Weights of a small mixture-of-experts language model, trained from scratch on English Wikipedia.
Size: 9 layers, width 128, vocabulary 2048, 21.7M parameters.
Experts: 96 experts in each of 8 layers, 64 SwiGLU neurons an expert, 4 picks a token, a softmax router.
Below are experts of layer 3 (counted from 0) of a mixture-of-experts language model. Rows are named router (the router's row for the expert) and show model dimensions 0-127. Each number is 128 + 32 x the weight over its row's rms, rounded and kept within 0 to 255.
Before each expert's rows: a language model's description of what the expert responds to; "comes after" lists some tokens at least twice as common just before its tokens as in all text. This comes from a sample of Wikipedia text that the model never trained on. Tokens count by the router's weight.

# expert 24
It responds to: Numbers in data tables and decimals, such as coordinate fractions 27.104, percentages, vote counts and weather values, plus day numbers like 11 July.
comes after: " ", " (", " $", ".", "8", "9"
router [172  81 113 113 173 138 167 125 105 113 109 129 122 112 177 135 130  76 116 102  84 158 125 137  95 180 125 169 148  92  98 153 117  78  90 160 108 177 122 108 142 127  76 135  89 149 144 151  92  72 127 115 154 141  86 161 110  89 162 121 145 158 162 152 172 173  91  94 132 144 181 133 184 147  72  94 133 160 133 133  81  74  82 160 156 110 135 103 200 140 175 131 105  79 103 167 155 128 140  87 151 125 159 164  94 155  77 150 133 139 138 116 172 103  82 166 138 146 192 173  78  91 156 166 165 173  99 109]

# expert 38
It responds to: Full stops, paragraph breaks, and sentence-opening subjects such as The, He, It, this, they.
comes after: ".", ",", ".\n\n", " and", " that", " where"
router [165 105  87 112 151  97 168 141 117  96 108 124  95 169 123 157 135 100 151  93  65 135 100 138  72 123 118 195 141 117 161 161 142  90 121 158 107 145  97 147 165 160 102  89 112 133 168 131  96  57 104 156 168 116  76 181  88  99 146 133 146 159 128 158 185 160 104  62 126 158 140 181 142 159 113  81 131 158 111 194  99  56  88 158 134  92 143 112 153 151 158 104 139 109  92 173 161 123 108  80 141  93 181 140 110 148  97 129 123 146 141  81 143 135  94 156 125 186 174 193  85 121 152 166 149 175 108 141]

# expert 50
It responds to: List dashes, pipes, heading equals signs and the after line breaks, plus was, born, by in infobox and biography openings.
comes after: "\n", " |\n", ".\n\n", ")\n", "\n\n", " |\n\n"
router [146  98 101  86 171 100 146 163  76  94 131 148  85 163 147 168 138  70 143 107 143 179 107 108  84 158 127 188 143 103 150 200 122 123 135 145 130 153 114 126 140 149 134 111  90 146 144 140  77 104 113 171 157 170  98 171 128 136 162 143 141 169 169 159 195 161  99  81 121 149 143 168 126 190 119 116  89 143  94 134 106  96  71 179 144 115 140  78 183 136 177 116 129 127  71 130 170 133  94  74 157 108 177 131 107 142 109 163 124 165 144  79 168 138  93 192 124 181 160 183  76  92 158 136 129 134 105 112]

# expert 10
It responds to: Commas after clause-final words and closing parentheses, plus digits inside large or decimal numbers, as in bright, (uNK), 96.75.
comes after: ".", "s", "1", "2", "a", "0"
router [150 118 110 143 175 139 181 127  80  80  96 121 114 129 135 172 167 134 112  95  96 164 118  96 116 151 100 138 176  90 119 169 128  69 121 171 110 185 135 145 166 139  84 150  81 180 144 150 105  94 124 132 175 120 109 166 114  92 163 150 134 154 145 152 161 212  63 110 110 123 156 152 173 145 106  71 104 135 110 176 107  90  74 152 170  89 164 121 165 146 164 127 138  85 110 144 148 149 109 108 161 106 153 168  74 144  99 190 110 143 119  99 139  91  79 159 142 139 168 181  86 101 148 121 178 172  73 110]

# expert 23
It responds to: Periods, commas and clause-linking words after a noun, such as which, that, who, but, until, starting a new clause.
comes after: ",", "s", "es", "ers", "ies", " years"
router [124  98  86 120 187 134 193 148 114 127  87 136  96 176 167 158 128  97 100  86 114 181 118 142  92 179 106 156 186 106 148 159 143  85 103 153  83 134 112 100 158 133  92 139  89 170 190 167  97  85  84 139 137 141  75 179 140  90 163 143 142 152 170 139 145 167  97 125  88 137 124 170 147 141 134  85 128 135 120 135 124  97 103 147 142 111 180  94 137 131 174  98 156 122 101 155 171 146 106  92 153  75 178 139 114 124 113 141 129 155  92 128 126  80 104 155 142 197 161 191  95  73 185 161 149 176  73  99]

# expert 29
It responds to: Table pipes, dashes, numbers and word pieces in tables, infoboxes and lists, such as Low-est attendance, I-nd-ependent, Reg-ion.
comes after: " ", "\n", "-", "|", ")\n", " for"
router [163 104 105  73 113  95 172 168 100  84 104 128  89 111 167 168 126  77 114  99 125 173 146 102 121 148 122 206 136 126 122 147 159 108  93 162 137 148 119 125 153 144 117 110  73 123 146 135 125 120 136 162 196 119 135 190 114  85 172 142 177 185 162 145 167 159  71 117 102 134 158 184 159 204 118  93 123 145 143 146  91 100 118 132 164  88 159  71 162 132 148 104 116 104  96 141 139 124  90  60 170  96 195 168 101 156 103 170  96 164 145 115 169 123  59 141 125 151 129 179  81 124 140 144 140 161 122 124]

# expert 54
It responds to: Pipes, hyphen bullets and == heading markers starting table rows, list items and section titles, plus ust inside industry and industrial.
comes after: " |\n", "\n", ")\n", ".\n\n", ".\n", "\n\n"
router [172 108 117  89 135 135 179 137  68 111 123 147 102 147 162 143 177  96 135  86 118 152 119 107  68 147 102 175 199 143 127 169 109  94  99 146 105 158 135 157 169 158 124  95 107 155 128 170 106 104 131 155 177 153  99 161 113  94 135 195 158 190 155 163 180 161  94 109 132 163 148 161 148 143 115 121 129 181  97 136 107  97 109 160 201 109 140  84 168 177 186 118 158 142 122 158 133 131  80 103 153 118 182 144  92 138 102 169  89 169 163  85 166 120 127 157 141 166 178 200  97 106 136 168 154 155 103 125]

# expert 28
It responds to: Digit tokens inside long numbers, years, ISBNs, coordinates, reference codes and table scores, as in (#8900**10**72), 193**2**.
comes after: " ", "200", "8", "7", "199", "6"
router [168  90  97  99 167  90 142 108  90 104 100 123 118 141 142 145 136 101 111 130 101 152 105 116 103 181 115 144 149  89 110 168 100 104 117 168  92 188 110 130 166 144  88 125  99 139 139 173  73  62 116 164 152 159 105 163  82 119 152 170 144 160 164 170 155 190 107  95  87 145 161 130 200 139  97 106 131 155  96 142  88  61  73 148 152 102 154 114 182 131 151 113 128 112  97 153 141 159 118  82 173 117 174 158  75 136  91 133 127 170 101 110 165 101  64 167 134 150 184 161 116  92 156 131 190 167  88 136]

# expert 8
It responds to: Digits and digit groups in years, season ranges, scores and table figures, such as 1985–86, 1962–63, 18.7.
comes after: " ", "201", ".", "200", "–", "199"
router [137 107  63 135 155 149 155 133  99 111 108 120 107 126 141 149 173  87 122  71  95 158 104 127  99 142 137 136 125 108 123 157 108  69 116 160  96 142 126 141 184 166  86 147  87 107 122 172 112  72  69 131 181 151 129 183 133  92 205 138 139 162 159 155 137 157  65 102 107 159 144 148 182 139 111  81 132 145 104 169  95 108 115 142 178 103 158  98 174 143 172 119 138  68 101 133 158 123 125 104 166 112 153 145  90 135  83 127  78 152 140  79 166 133  79 162 160 174 179 162 102  91 150 179 167 150  61 106]